Weights of a small mixture-of-experts language model, trained from scratch on English Wikipedia.
Experts: 48 experts in each of 6 layers, 192 SwiGLU neurons an expert, 2 picks a token, a softmax router.
Training: a variant of SOAP for the experts, 5031 steps.
Below are experts of layer 7 (counted from 0) of a mixture-of-experts language model. Rows are named router (the router's row for the expert), gate (a neuron's input weights, with its number), up (a neuron's input weights, with its number) and show model dimensions 160-319. Each number is 128 + 24 x the weight over its row's rms, rounded and kept within 0 to 255.
Before each expert's rows: "mostly gets" lists some tokens that are sent to it at least half of the time. This comes from a sample of Wikipedia text that the model never trained on.

# expert 9
mostly gets: " |", "\":", "|", "%;"
router [143 137 134 116 144 133 156 118 100 138 137 110 157 129 134 107 131 109 148 152 111 175 127 112 100 143 157  99 148 124 147 145  98 117 158 145 171  94 142 109 127  97 114 158  83 117 120 161 105 137 128 158 123 171 119 166 132 155  90 153 108 119 164 132 124 134 135  74 135 122  94 144 159 152 150 115 138 120 114 136 149 117 160  87 113 154 102 137 108  98 109 113 144 140 131 142 103 115 112  81 157 133 119 115 107 141 143 139 154 113 110 149 191  97 173 136 140 146 146 131 162 121 154 167 155 146 132 123 110 127 146 166 133 118 133 106 134  89 170 113  98 133 141 156 130 153 145 118  96 122 161 107 137 105 164 168 143 114 155 151]
gate0 [136 115 133 102 103 140 146 114 132 127 104 126 170 156  99 133 133 108 102 142 156 134 115 110 115 130 127 172 115 132 175 168 151 144  91 116 122 139 100 130 143 117 139 140  92 155 115 145 150 105 146 117 125 157  91 130 131 132 148  99 132 108 129  80 126 101  83 142 125 115 161  50 139 145 134 119 140 134 150 163  84 177 166 107 142  98 150 145 138 144 169 117 160 165 132 159  91  96 146 151  86 133  88 107 123 155 120  81 132 124  88 134 113 107 112 126  84 128 160 141 148  95 138 135  80 145 143 129 168 137  97  91  91 125 135 158  99 150 161 155 150 102 127 116 150 156 104  90 118 122 114  70 161 114 142 127 103 154 130 115]
up0 [158 125 136  94 104 155 179 145  92 145  93 140 147 208 117 130 151 100  85 142 136 155 132 117  93 113 148 156  94 146 189 157  95 156 112 114 110 103  99 134 139 110 157 141 136 160 145 101 116 116 123 139 118 137 119 134 121 117 132  90 141 111 147  98  96 100 116 121  75 106 144  85 132 130 109 113 119 154 163 114  90 147 100 117 125 118 128 116 140 118 142 111 194 176 194 169 112 136 143 124 102  87  90 118 172 170 139  83 165 131  98 146  80 132 115 146 100 132 121 136 157  66 163  99 122 151 138 105 154 109 127 109 118 120 127 133 117 133 122 157 123 125 103 143 139 123 105 103 108 131 121 127 157 114 154  97 116 136 149 106]

# expert 47
mostly gets: "=", "',", "featuring", "–:", " ROU", " ENG"
router [ 83 135  97 105 154 147 166 149 167 152 108 155 137 118 118 102  75 114 177 134 151 125 120 107 158 119 144  93 168 154 151  98 159 132 172 159 128 152 149  98 147 131  84 142 116 111 135 187 151  95 115 187 104 180 151 145 119 162 136  66 133 113 145 139 115 107  96  88 130 113 118 117 181 130 112 138 104 105 111  89 122 133 163  93 126 135  98 147 128 145 125 107 116  77 132 126  61 112  97 157 166 157 106 134 143 125 116 139 114 147 141 131 146 124 139  86 119 124 113 139 121  89 172 149 141 137 112 132 139 138 164  97 127 110 114 116 130 118 176 131 113 130  87 131 137 103 107 112 130 133  92 167 190 163 126 136 132 127 157 135]
gate0 [110 122 107 128 126 127 164 150 142  77  94 140 178 122 130 103 151 172 108  74 132 120 104 120 100 165 130  95 146 133 137 127 110 129 155 180 116 154 140  92 133 113 125 152 105 126  97 116 132 106 143 102 136 132 150 116 151 104 124 148 184 146 142 126  86 141 111 100 129 170 187 113 137 145 114 119 138 182 130 159 148 132 148 156 133 109 140 147 137 118 180 137 134 128 134 155 124 147 168 111 126 113 158 154 107 129 139 115 130 160 121 104  92 103 113 157 104 144 157 109 125 120 128 125 130 137 138 124 158 125 169 130  98 144 110 146 126 101 162 109 122 126  97 111  97 113 153 135 124 139 133 141 131 135 139 124 106 129 145 152]
up0 [136 129 102 103  95  95 153 150 133  90 118 111 144  55  79 113 146 153 135 139 113 129 116 121 124 131 139 150 159 131 109 144  78 123 149 133 123 126 121 161 142 134 141  89 108 138 116 152 108 128 141 145 135 145 156 154 167 149 179 108 161  93 149 134 117 108 138  74 126 133 112 118 147 129  90 168 144 135 142 152  83 130  96 148 173 116 116 163 151 135 127 166 101 103 176 110 160 112 152 105 120 116 163 126 147 116 162 161 112 135 110 128 116 103  95 145 116 133 143 135 148  80  95 121 148 105 118 116 113 131 146 127 127 172 150 122 143 124 148 112 156 104  96 120 179  97 171 166 139 164 118 137 116 100  94 157 169 133 124 115]

# expert 20
mostly gets: " pro", "UP", "LA", "ON", "SP", "ER"
router [162 136 123 126 108 117 118 154 117 120 102 121 130 102  56 159 133 112 109 112 107 132 131 168 141  94 113 111 114 152 158 144 165 167 122 128 126 128 117 150 118 108 135 104 128 108 106  95  94 133 149 142 136  77 124  92 171 128 146 154 140 101 167 119 136 121  94 152 137 165 126 123 125 131 150 136 127 105 145 127 130 156 141  70  90 124 158 113 104 110 109 123 134 140  63  95 143 111 150 107 128 113 101  82 168 141 105 128 129 103 113 159 117 115 123 137 120 124 143  80 164 161 105 123 123  92 130 151 126  84 111 178  76 150 143 167 107 149 167 132 139 110 135 120  87 193 141 102 137 109 158 141 133 127 117 140  96 154 153 107]
gate0 [151 124 114 122 134 162 100 153 125  94 112 105 149 152 131 148 125  99 158 121 123 154 123 130 121 135 124 136 134 148 118  80 129 136 188 155 126 131 125 146  98 121 167 144 158  71 115  91 114 115 161 111 126 156  97  86 101  81 117 111 179 104 120 142 135 120  73 127 147 139 128  97  96 165 150 100 154  96  91 131 136 120 128 133  86 113 164 132 105 125 144 160 161  92  49 160 111 137 135 120 100 154 125 101 152 136 135  74 158 104 138 143 144 136 128 102 128  95 112 100 108 127 141 146 103 128 137 141 143 128 166 119 132 131 154 139 135 122 135 158  98 125 141  85 142 142 122 153 104 154 110 137 122 153 107 110 117 154 118 136]
up0 [140 135 141 123 156 165  93  98 158 109  92 112 150 150 105 154 121  85 116 122 151 131 133 121 134 132 106 109 170 119 124 116 102 126 130 113 138 135 128 158 142 106 174 147 144 129 136 114 134 121 163 131 157 137 111 107 161 122 116 118 158 145 138 169 152 127  74 155 150 169 139 113 117 138 145 135 136 111 114 133 123 116 136 133 110  97 153 126 161 104 186 153 149  98  84 121 101 126 144 142 133 104 154 128 160 117 115 118 172  98 121 186 162 126 151 115 149  67  86 148 118 171 132 144 127 157 149 153 121 127 123 172 115 107 163 106 129 153 134 128 112  92 126 119  98 142  89 150 116 141 123  91 129 157 140 118 111 120  94 153]